config = dict(
    n_layer=10,
    activation='tanh_gelu',
    n_head=4,
    n_kv_head=4,
    positions='learned',
    init_std_down=0.051,
    lr_mult_o=3.0,
    seq_len=256,
    doc_mask=True,
)
Below are experts of layer 3 (counted from 0) of a mixture-of-experts language model. Rows are named router (the router's row for the expert), up (a neuron's input weights, with its number), down (a neuron's output weights, with its number) and show model dimensions 0-95. Each number is 128 + 24 x the weight over its row's rms, rounded and kept within 0 to 255. Numbers have three digits each.
After each expert's rows: a language model's description of what the expert responds to. This comes from a sample of Wikipedia text that the model never trained on.

# expert 11
router:135121171128092147155146136170135102094140132102158139118100117086120087173124118138179167090086131104117163116083118152134130122108084193123139108123144126118126139137127160128139128136152122183123135132132124150150119128105060149159109122105094121127125161101145120123147144139113149125
up1:133133142170119070113119130141139141113146107132163101065135180144094127134137123141096109134094127115134147136071120118150129133118119130156098120108161141098114090113143156125133177169101135143130136125133163114137123151056126113129145129120099127161146120152169114177143090137157155125
down1:119113139160136134100117093087166129155140171102162128159120120104122081117176144095103145166136095112146097103186137113118130079097142121132141078130112148083095132116126126123082157096133148161143125148125166140111133122168122140148111151140136149151111133148137095129132151125097108108
up2:144113101100103111103147113135144140146091102137119098094147107138126128182131145148107139181152111112114081189117125102168149142160128124072127131134146128101181112093190126094176113151139146089137141145120137149138136157095110115123131127140138137128133118107150095123132135148138103159
down2:110168161151148162147090168151092152093148113139139176112135129108091131117136126141098092095092165124131187066147096143129136122152126092170127153131108108121098149157105137105083084130136125158109124118152129136159149113129154148152108133132113100122135098146119127119154150130107119111
It responds to: Single consonant or consonant-cluster pieces inside longer words, often names or foreign words: fis-c-al, Deuts-ch-land, ar-t-icles, Gilber-t.

# expert 33
router:116151150156146126118160125166132063120130114137167112137136123127127127182146115114140165123116151094119132142091142144066156107095121112125147150121132092069108101174153161126117148162120143135152175148120131121091094099094115130134107126103125148124109103121101139167149126167147119109
up3:159136087125130136137142096112167139116147129157077105144095090113141149152117122098089131139177169121138153126138106181090188143144089145096113107117075111096120086132141166169121129151114120122123114162132104113104129126112139104107127123139132147116112108141131114122127141062135139127
down3:119107116159139138123107128142096127160141160083157118101106132128133122151109134134145136129126093079130109155146159105168080101150153069163142149162153173103149176140140092096107136086157107131099157094118142130089128117119114142138118124178123120160116164137126123152159140143144119119
up4:132128131141161151089110132134167132163148113116127079113109105129148150144125109109137162173100139105119133175103143102109120140129100115119146145131105126097099139131142101146110187148139107147132125160106117111160095100135134163107113110108159131076101141135124159181142166174141106076
down4:089138146089120049133123143148084104119121156101118139163116160134110164129162127118168102116123128130162146100158140155136131146049134112139185105133133153145111123130098108087108085107152095152123142117130128143115148149131151112139117121152084118143115104142130124145145155148123121147
It responds to: Mid-word pieces such as ent, ess, ion, ous, ice that follow a short stem, as in Ev-ent-ually, Arg-ent-ina, v-ess-els.

# expert 60
router:117126152081092150110153109135171126111135145123144114076108114097137104173127081111151132108115131140127143135113150144064122129111131150157155128111107111169103130232143142174131108127167144131100149110115129159141135111153124128117102126117124125141101113148092138139139123137126145151
up1:087141106121123096153097156122132121132164099122136144111149145150127125148124145159132146092139092135118120226120132155091058147124138135105144133144141142097149109138123112166093113112099104144147130144141140117087110121152131099088150092120128115089167102133111148156142130124147115157
down1:119181139138143142103141107154082110130101132105106121115120112096061094146129104099132133147124144105124148061157137119101146119109119102135111125146110124155103134152097131101195139160172113128125079136139137156143145148103137182138120153089132114156132176143137128148118117126136136114
up2:076141108140168126117126102088155124139127154115136129163126110130116125131101178152146118150122152135110154125127129105153113100110118134147140137111121149110086131116101128118140043103086135092140161122132147147178124118129131149162088156095147091137133150148141146181133152177123153147
down2:154109125150121121138142152134142143107119100127105141152107117136125170138179091125168091099125138094171124131116105133138125135138117132149106132131123113167133125119092154123151186155173098211107116144113093136101117076137132125089128144152131121125107100138121092134131071099110111138
It responds to: Word-final suffixes like ity, ation, ment, s, ship, ending nouns before of or commas, such as Electric-ity, invest-ment.

# expert 13
router:162110159117091178122140120128146124103150181094121101161123114108133102142132083100164136118108140137111122156083153138122174082103106159130135167121093126149138115130145132162155151161123134155099139150144109141146138091121115128167087111073116131129106131142082127156140121144140137091
up0:073079122099127140111110144125117123099162133132093154135125111108109079102094159138118156085106102153184120126105151136134129130107131175154152149147143165146118126164194122117132084178129112146111150120120126144091087124129157142153125115091133131126167106132140148118114127129127128155
down0:116160136132127144118134134136132148146109138138116106143103141153125159174105084152141106141113188152105132146154126139120119138142084147089137117149091106130126084123124148129169115119134143121137157159132152114136089139167134209113074103145144114105148136132121106086146134116102122064
up1:135108121102157115103150115117096165076124159144128118115147103104130146127122110123168148126150140148095140126167101140076155085160110149133128144117163138156129109148093138123123124179127163117110097132096161149131104146064134123094113139117093110154123118153103101146128133128161177087
down1:114155079162096118123118136119122135172128143117121087147127150131171160139130148129093096129132142157125104119075114132169117184143149118103103146121069074124130140076107121137160130116117100127163117115168107123161128137177160099139130127112138108145104135111167149114108151137132116111
It responds to: Word pieces ending in t or ct inside Latinate words, such as contract, connects, institution, reptile, projection, production.

# expert 62
router:149089128166058136120167149174160099108126127099147133120089153118117125131158144150168115141138194131136123135140099128103101092144136124125125169103144102143105113126140127114146105124156139182121140116160155163153083088116081111161123100118092142130143120122120127139142109146118131140
up1:122163132117086114084119172130165139115151129134127118135089155129101105150116132130164116146155158143125139160099116111141073110161086139103142149139161134159141127120128133062118127102142150112144121115146144137103163140083107120138151125159103158126181099105101122087102121099133086149
down1:171117114136126125134115071146144155105138160133112101120102113121190152100163092108106095145156128177161119153178134097095117137131140133076115135114138135147117146151157093122124087119108136132129136158110157127179115138122130101101088121113137074126100117140155132128121154094129148105
up2:137074160134175132128200128136154101122162122136106134139065103103125172161137130150092153118131080143121134111143072125129126139162139097146110147101138162097142121138123158127102124108124135132110094129138143124199123123099098133107132104150107140113122106126119150120146104142123163140
down2:099150113141129120111138129122131144137109118108111151116099122128138102129143110070092136138114175098118169147128129128134120129126129151137156099131139113145133139076159070128126144115140113151141122116125101115154082083061153056111155122152172135147154138136136167116136120112142132188
It responds to: Lowercase letters or pieces beginning a word right after a hyphen, opening quote or parenthesis, as pro-d(emocracy), "e(xtremely), (x)c.

# expert 23
router:148160136124122211127186110136152072118087113167153121089069125079138110142139138115130161121101125120129165161143106144101123130099109143106130138140152125121086157139134172125129105122155147184118139122129142139126108104114130136111116109131116111134130109117165130128149109127151082139
up2:130160148114116128124136127168131105124139159131143135109161099114171130132090129093083124126147144151158137176161082138148138090128144159174081093155105125090118105157122113104125109136138145126137153084137130145057102124138135153140138140168115090126131109101083113147154132109124121154
down2:112146114179146106122144143090134133136131151104098106163137115144071121139126105161137113143140137125131115139087141119110112139069142108130134163139096091103123158129146155110126182106112095121169155132143134098164115113128121073154121134087119144131122170135161141108095175151147117091
up3:161095171107138181112140144127124111149151169120114110075092177125117130158107110131104066153108123122168124118119139134145117110103113113140130139124120154070124095131139109161120120134162163092132095156147156110152123149121132115140130143116186108126148090155163139116098120114110105116
down3:100100105190100107110118117143114104108168115135166102163160088137139132092147162115117123103112195136117145142126147097120128132168109143138109141150175094177146122137090146074129127128098109143153161120136097153130150107136136120116140131121121136120149137111097074138119102113118160111
It responds to: Word-final s-type pieces, mostly -es, -s, -um, -z, -ts, -ings, in names and plurals: Études, Rennes, Its, kings, Hansen.